Experts of a small language model.
Size: 8 layers, vocabulary 2048, 103M parameters.
Experts: 64 experts in each of 7 layers, 1 pick a token.
Below are experts of layer 5 (counted from 0) of a mixture-of-experts language model. Rows are named router (the router's row for the expert), gate (a neuron's input weights, with its number), up (a neuron's input weights, with its number) and show model dimensions 0-255. Each number is 500 + 40 x the weight over its row's rms, rounded and kept within 0 to 999. Numbers have three digits each.
After each expert's rows: a language model's description of what the expert responds to. This comes from a sample of Wikipedia text that the model never trained on.

# expert 44
router:467519475454478487520492587426517525535460460484510502510497507518572510530462511488510462478453491488474549562492497530516510573434503480494463504554511543553469412469421500504500518498523499551529395477442487471424468436479508514538515494510482519487496578502495466550616535468475506556504460505452492439522557517566526486489476520495513528507453515418488499553447497532512491452570536520551442530391551537530495459458507393496572510641519507515502520538434471481504477514530494553517502555445539486477493435504542473506568512510497480474501502454587589487526469470544531494525493448519476506507551449499501501464457532473456553511497510489510538531470470546490554474392501498523391488572569488534458530461497538581480537534456560523490450510447457513461558477470504
gate0:539507523458509472508423525473463518547435503496495581539498438446525523480493518488496516479553538508473433483533523447484585527517499545511467505497400530518489495546429540396545443508465557534544502495519469447465491452526389607473544529490473551514540496548579490519474514540539493478502478457496472470579532499482423508514425493544532526545467464520542459517523446462473541472507476491534559569488490445569549507503485577540568542457492553543453554541464542414467518475467470569519526431511586537447445472434481463545477503521522533488513467462546526543415463507551475519496501462509550476518492466462543459486421511507455557482501459504489523524505501493449507522451463551533494560548500459467497471501414473524484590480461527487509533429520534544550521549532454
up0:500487554568453511473429541470493420476488516534519489519520471477554476511494433437531455486519493552557406441512504523462489467474463485465504559522491539466520540502449560470527508465525509558473448514529498509520423496508414499484516401462457518553545493487481430450409549543506480465561533473455419493529465520474523484497491480534445529471561525521508446462531499402473556516504566455502506592543530557530535552460527482508467552508441606471482548541501520544481492443526446547530519515505493505522466471496531468483455457438514513480492497575523527475438433536571469488494497530436444578437516400526566544482432497544468533530496475457530488533529500528481429532481474497460576480502482464444515485536510537482449454503535429452484538453516435461583488528489476
Field names in infobox-style lists before a colon, such as Born, Species, Produced by, Music by, State, First ascent.

# expert 35
router:504536496454477490482525465502464531564502484508504458531503468555607445440467441524427445431463472498486533508531470506565510479475471416454529457530487496552495498491419504457462520562486481461545456496461493446537468484523429459483562552565474545513420497494514474511506591518529530548464552531459451514499536501582509461533504530475473498531450528495475474483488453432578531491538555511495505518442463533476443509494437359474542499552499488462486536540454491486504483485513516553479439492486483477524543467421563550493557512533489563481461451406593594476497532518462504578458480487486511576466548404566521457483444532473504527469421510530492522482530556508487523559504508495508466492521552536541536502511503570456473534454433524510471486551483496571537475497436500
gate0:517556477473552514515418484539463505488503455471529556465536505494481546432535496435441451497501501428572526479484431508482416473551511468517460460531548466461507502514515488452525448447519494495482469473457474486478485453548497466533460444576547535392439561490526442490477535494489515549483468564495447509494458578546525447481538517453489508433519452528459457401558467493492483463477437480472458474458478463475431542463462472498434435534499529478551534511458527457525530543493546532467470466585528495575462531509559505527545402462521441514409532516465571516472489495416516559514471436445534470498502497509433500438479525451510537543420513468563574447484520472435455528502542509537493441475561464545501465538490564518496525497492556506468514567523439488535518509512467
up0:466536468530502493483505521531507454536531512570523483550577552479489529547527491475488518420518474433414544402463530501526520502588556429479535493537490507492491491437418555524539531458421538536531504484528512471468466515416561470485517447482507484573499493558503559505418513518512406502502588497475504506472551523530510532524486526479521426513470498520527465524443552518519517487448552541562471511449511452488545533524524527583542507485449496496536516437554503498523450520536439493473534444519523469462468551547522454518474512506447505450525492543488499541401515504513532494436531508586489508446486558558515487514472458562518509460499564566486500554529428512519497508511560519582594464566447493458519529471506493495487474444502478507537554519403436590446425454490514
Final or inner consonant-ending fragments of longer words, such as inst-it-ute, prof-it-ed, adap-t-ation, and the pronoun it.

# expert 0
router:538533534488448487478458483496527513524585444506520497557504498487618548444447508504500536492430484524430503490505466507544481530488482468500475472520537502576523538547424554517462533544537483578497475466426536531416468453508468551512480478548508437491413500540490470571577612501503470579552452573469500511513504543603551523494546507423458506567471513457541482517534458488535462521537517505515482497442518551529505541481398428468487503523533540519510452479427465447496438568496459490476428491441476483460514498529481494514540555490499516463495490440526522489508478534487554518511604479423483490508501515545537533445450501507476500449513510534542554523516566526524539509474523516495440498573616543492448445508545540479503464515479494558498478475457523572452558494492472
gate0:544530509448474511516483581544535408543547528550470502517522502533504542528544538487497545479531513500546507485510489462498481556400500484579455520533553521454480502537428514480506484515477457464510503453531498535487497476452404554557520538530443486484457508533441412457480496487461485450468455550497502526521479464545468535452452518511533509472493494543420535425489454434419501530508494449534460475491510508463490452512467453409454440482433446492492486505539522523582537471515606509502445488461401488537519439478545522552545524525508498590499406536461486483460515481501569563490530489477485543559466530513498536518445588518551542467564460404506539470540545471500522442602516541503485466535530546549468466521499519501459474491491483537530535554528521532563484503450418
up0:498498469488492484518410480420430448447570512497488474536386531455455481519502473479521576559437527567525563550467451480490519531472509511450430558483460481520496491486469530546504466476500485572473543501432483529531518497505500540465443595573504480570394555587471527511484600516461462524495480529463545488516477524526600511482549442472543589503548521566486506553486494525523540476504515500510444518463458412510483506500466502534481553517573485569460552502505449459527450552478412483526521478505489468437553480444404516487505506491483469455539486561523531450515524478504517508430536472479516508489531502449504518470442418470439525498449494509529511512456546520532457478547532511512503485573529436544514434455511558424468496495470463466442521465515500531537483448505474
Word pieces inside transliterated Slavic, Turkish and Central Asian names, especially k, z, j and diacritic letters, e.g. Zelensky, Białystok, Kokkinakis.

# expert 40
router:428473488421496473403585507496517511504536497550538523472577564534602520447485457468451527467509466541487507512498523451559540492482506484450511441528517495513453443527470505481438506501507497517509481554430488465471489482472470521512532540563482476448459508481496506584560532498547459514536524537426481521492576545570486530482569510476496519503464534467486446490510404542500474510528509473533496556484541515504498551425482410467525493498506513498563455481418437448538436498503435483490473509465546539472516415507555481491576497520506498437458504438522560463460476516481520617433585465473433481579504487489491514436487570508504539465464518486503539485566539532513515466492504453466344548516572565492481521477481533487484528514517466534470475502456513510458517490519577
gate0:487551494498504528518542556464577502527499513472482471504500506487502519527503541457458528545524526546476508490532538558452475543569533521522555447526518533456576511488518477512471493470526454485467478491465462564532462480542560530481473464499502464509519518562513500495535502468570526503553479506537499465487537500477544500545548406529533532421429437494472541580491494586471457518490522489496611471494476405531585425543424461507529454470517497527478439462534553593544491521513525521551475489444628464553408532563451473513474511531466532478462537476543545532508513458540581522456481446535519497525494489474501519468541516452581433462541434599423478483520493522497530497571461465479546487543537461549495503529524554402550473442476493453549481516466471477478489435478503
up0:474536468486433460504475425504471528404474592515525492498457412568488447541505481446464532488503459541541431449492524596541505389538501468534431480555504485556510512458536487509571487455452471500479507483533538458456500485465533503510512481460519533526502506520528602535501498542565545502526453462504466540482473570473581433536484574467501456496572510562549448510443414536491549486493453454566533582545515425477435486476467593538504466510559505594512429551488485444454479507456476544438433539531462496500574528549474522552480455458525472517490562518457504487559468517499500512461428490489495458491512472506539516499523425539535532464514511504501531536482454490485533479539564513523482540535538540497540539498468530507504537436524462495481546460435471462521486556490504
Pieces of Japanese, Korean, Chinese, South Asian and Malay names, often in cast lists or tables, such as Jo, Ko, Ka, ō, Kual-a.

# expert 58
router:522580531438499522489541489466520417525516448499489517512499476529534568429472492457518476492485423529500548528450482534553524483376514412467506500490453469507530488557432552540468545516498489485497481477541465459507538416490487457506488524501511462510502450581562495481573483562520536511589432505499465503506476487539528489491578472511430488509449510404554552459532404472562546509506531501494485553398457557502482484440472496435447507488543477458500518513476439462565422508525425494474528533496513457407555531509500561513539554525502515438477504479592563502518499542527502550480492484504471541513469477453516414475476504449461537416443553509572436509512476513521535447495508543548408467532553491487452529511481542492541515498478440459484480513470539546518537530498504
gate0:501451492555564475460451552491433477580460480438429495508494549510471514460465568558535528487513411474485573536525469490533504544551474522462478522517493517555490434594470499472492484532502514521638474496451558463456490541530502490512430569513504470468455501543502489595509547500477569508497503581546557517476625521518491470508568471468465567484463434482553522501490542462457507520489542427532571534421517413549534488500486538458486496513487456483540487546463474508555481527487500571487442463512509615431519529512537528494526446548517445492467531477455493554505585543507477512481542497511529562531446525492515485493515508491502545458500524503469443411512507492496493520542522491474457471457548528486416552537516510524490545495536500503491510488450554492560478573472574
up0:525542454520486566514518472492477489496504559517521433460485596461498488477558524509582563512530541477502495525401539463495477488449616506511475483571461444498445598512507491472531526500575470491452478552558474575539409473451510497529479512495483484484544487510492414443557538467499537541455532496473481507486495549479523469567505555519468490502459505520539509435585536489528528492502548524468421476475511457450536537482492494476567490482544470499600403598485489477482487497432572537447550503419469529526482517518465496516597587438494521546491484491427470494536452477594436559538534433541502487473553435492467532535515505463434470493500513545512513553488506526500452488539557571437528482491507473490507485516532525503488532456518513533558477527507491502523541526507569
Relative pronouns, conjunctions and clause-starting subjects or auxiliaries, such as which, who, that after commas, when, however, he, had.

# expert 16
router:505473529456442525471414444476416513510464502489517541503492519478495521422497527543573510467500477487486526474475423546495515559421530422512490467553503451590490450482385496489474540505514518491515472428434544450509540462476478480521496457437493479476465531570547480541621538492550450479498498529514513502472542525569528567485480505476472521499404562465474485436443451536546540479488532553496500566465470519456490537435441430444454531540491528491479508485479449474496491542495566494516489472493491475467510496460519557550512514500495549488485485482559512468500508553570519554486610404469492487526449453516482467432525555442403525512511474547514488526519523549475487512482436455523387500546519587555456481457528528484499520494498458479520485490458457520428522495455558
gate0:478486494482564479535523449462443470467501488538580458531514491486481591493473497461459506468487535566451561470469481521505512440440538467480503534514460480536484473521496522566466531514485461490527430439488435470531482498551504498485434497450506600470462467494564545460590507555456431458535428485489470587492496477467484479506551463530495545450531532522489556506465383491440433392463476471528469567504490495461477510466486497487530539475424514577547516511504491540510566481577457573548482534542526484419558512460522469432475513535514529486511513545426447415571503443453531458448437496496504503455488494558514532489513539465551525507520468466494475496482527450509555529497469552547426507526572448528452528508506544563454558544496499461470552535539521527465545521576513
up0:480509497441539481573510507540517531529451483508539488573434506490508484496426457490413512503535416521426495484541513569536524526479558382553545507469444534515511603495449531505503501450522413561538431539611499484561429534517528510519488510520496513501531521460456520433510513518484485513582464519428522522523433523510513516560569470443478491511490528539500456527511547480457363447421455497495518488445563567493559556471500415541512407516446556512485474494495445511551506520473529517552464496512486468479545570560483405493457495491506464471476553518520468480536466519441501466502525491466546494432471534498492499415538534536448538514449504493522561483513486487480485504456517520573542477492513479524504496467504544571491421425468500523505495482484466487508522508528535
Prepositions linking a noun to its complement, mostly of and for, also among, during, against, as in premiere of, Straits of, residence for.

# expert 28
router:434533508460487511502516503513524513489483443477514467532557504540608518421464467517493547533523483454477496475475460500510580519449509498480535498455507469572526491487401498501521511505470495529486472516513474468517524478529444540500465482498453453461456531526494508549585556539465478563521498530442480501515538495516593547465523561475488502542510511380496506490467513563498454519418530531468455508394498572504462507456436392460486575526540600458491460536484400514543519503493434529508452541450489476533533515524599482494511527468513512505419465522532574425489514560525552525527559439424499566529484510564501485412456525477471530529524504467544515519481575527520566501455520483468432487511604502504448459550482522514531536472550522510470540462465528527523517542506536
gate0:436446426528517470551552514489484503426499467500443432516589461502500514561502439552477489510511452480452514539533503603500557488504562527518482456422432420540508467477509519422543542559428495537523526455422507491504480520539516495457513408504463404561460527557506512506454531495508497523513495477453536462496553502468526473505490498508503477525499458486565477547507494527515520492477512602427503536455487522496496448552499490498507550494504527542485414500557497473476519487507439562572537565506473499443443534442482505516510452480520498521524490501458514502593464541469516513484542477519562547615508509533468447510553371454529484550544545473511443492450505505540501511493530551514461521572457482463505490520485506563497501464485417508508466628524472443542490516443530
up0:544560530493524461506442516460550525476466475429485471494489432531494533424550512524500535549507537510484485539489472490498481500456441524482567515477481530570560587473542382479471491453481433504544433546515520525480460464516540415484555515545524525538468495503467512552489469476496472424518554522468501554499499499550503520543548505491527499553564540466519463576481472458486431490561551546480517413527440514424443508511439445464574507476509512501469432505428479501468482514467507495417550470464514506466541544495478468452516511516528535451565440563458469505493539503427494468520503546494441499499460528499567517470511459494443500429583486495534504536418473571584593378515488497515533506450529567465530413517489518462550474524487497549511485466480519491440452524463508
Syllables inside German, French and other European names, especially e, ie, De, Ne, Be, as in St-ie-glitz, He-in-z, Ch-ie-f.

# expert 18
router:499539514469499516446524505500477526471469473483475543512461543551502533399429544453495496467476409519503529514507451531500611541432501412417474450496514505532487445529391582456489572521507470490519463489492487446485538505494477475555489488512482452553461536540509482537586545500520449473478490463461524513494525488571546519544476460524470554480477504463496476456422472519528486549493466569529416546459527507487526522452466411434547547530517523529554504507461439446482477503518487463542465503498459485484500506452509533477490538497498502494510482476510569389496518475491477555432615462490526549551514452478532454456471547427450542557555444546517537477579505486446542465478477488588433465527501463529424446528464564513524505515425458464509477515480490564474502480498555
gate0:558520527448463439505485519535447518507535480481566471503449528477465478471489541466510457447490530581502492456552423453515514519517520439625515528507528446581534490522483443515431528471540448457480512477520521533461409528466450495444509474563447518475519460511469482513531464500507574499463429567585488494504481543533525486442451547483505545483453496572477452457536498556446463468559448514469495542500414461424501535430594498466485503510558434494506488464520497442419454449450479439463437475506510466472537521431445429509460478514462505547516464482402558506522509534522444505508536492502482500482488531487447440535517484503498503538496487505510514473586508473494529445508572551486509463420475511421568513561535605466447476451539500502520501524488478449479505543513506
up0:556533460541510480512478406468495471520501494542511503496519482442478504508492540479500455455588438475467418564465504504431482459507471475447477538440465515504462502446486465505542505524518520534615491590516464519480531497489550502472498524462530502454555494508550443523489494486625444542485455431447507495530447496492533540508591611577501494520504507426532519489538561544508492532493515515516550525472499452432493597531563443620546495453538497541478462512528483498488518522502486538483577528562500516519484571521490500462494441504524468475475475475523507574479530552507424533505426437448492505513463485521494503516551441430423461519544475556439505449476491498483486555474550462511507497462516476558470563512493508516555468407496489542547567422497492535507473577519513
Prepositions and modals after verbs or participles, mostly infinitive "to", plus by, from, with, would, can, e.g. "effort to restore".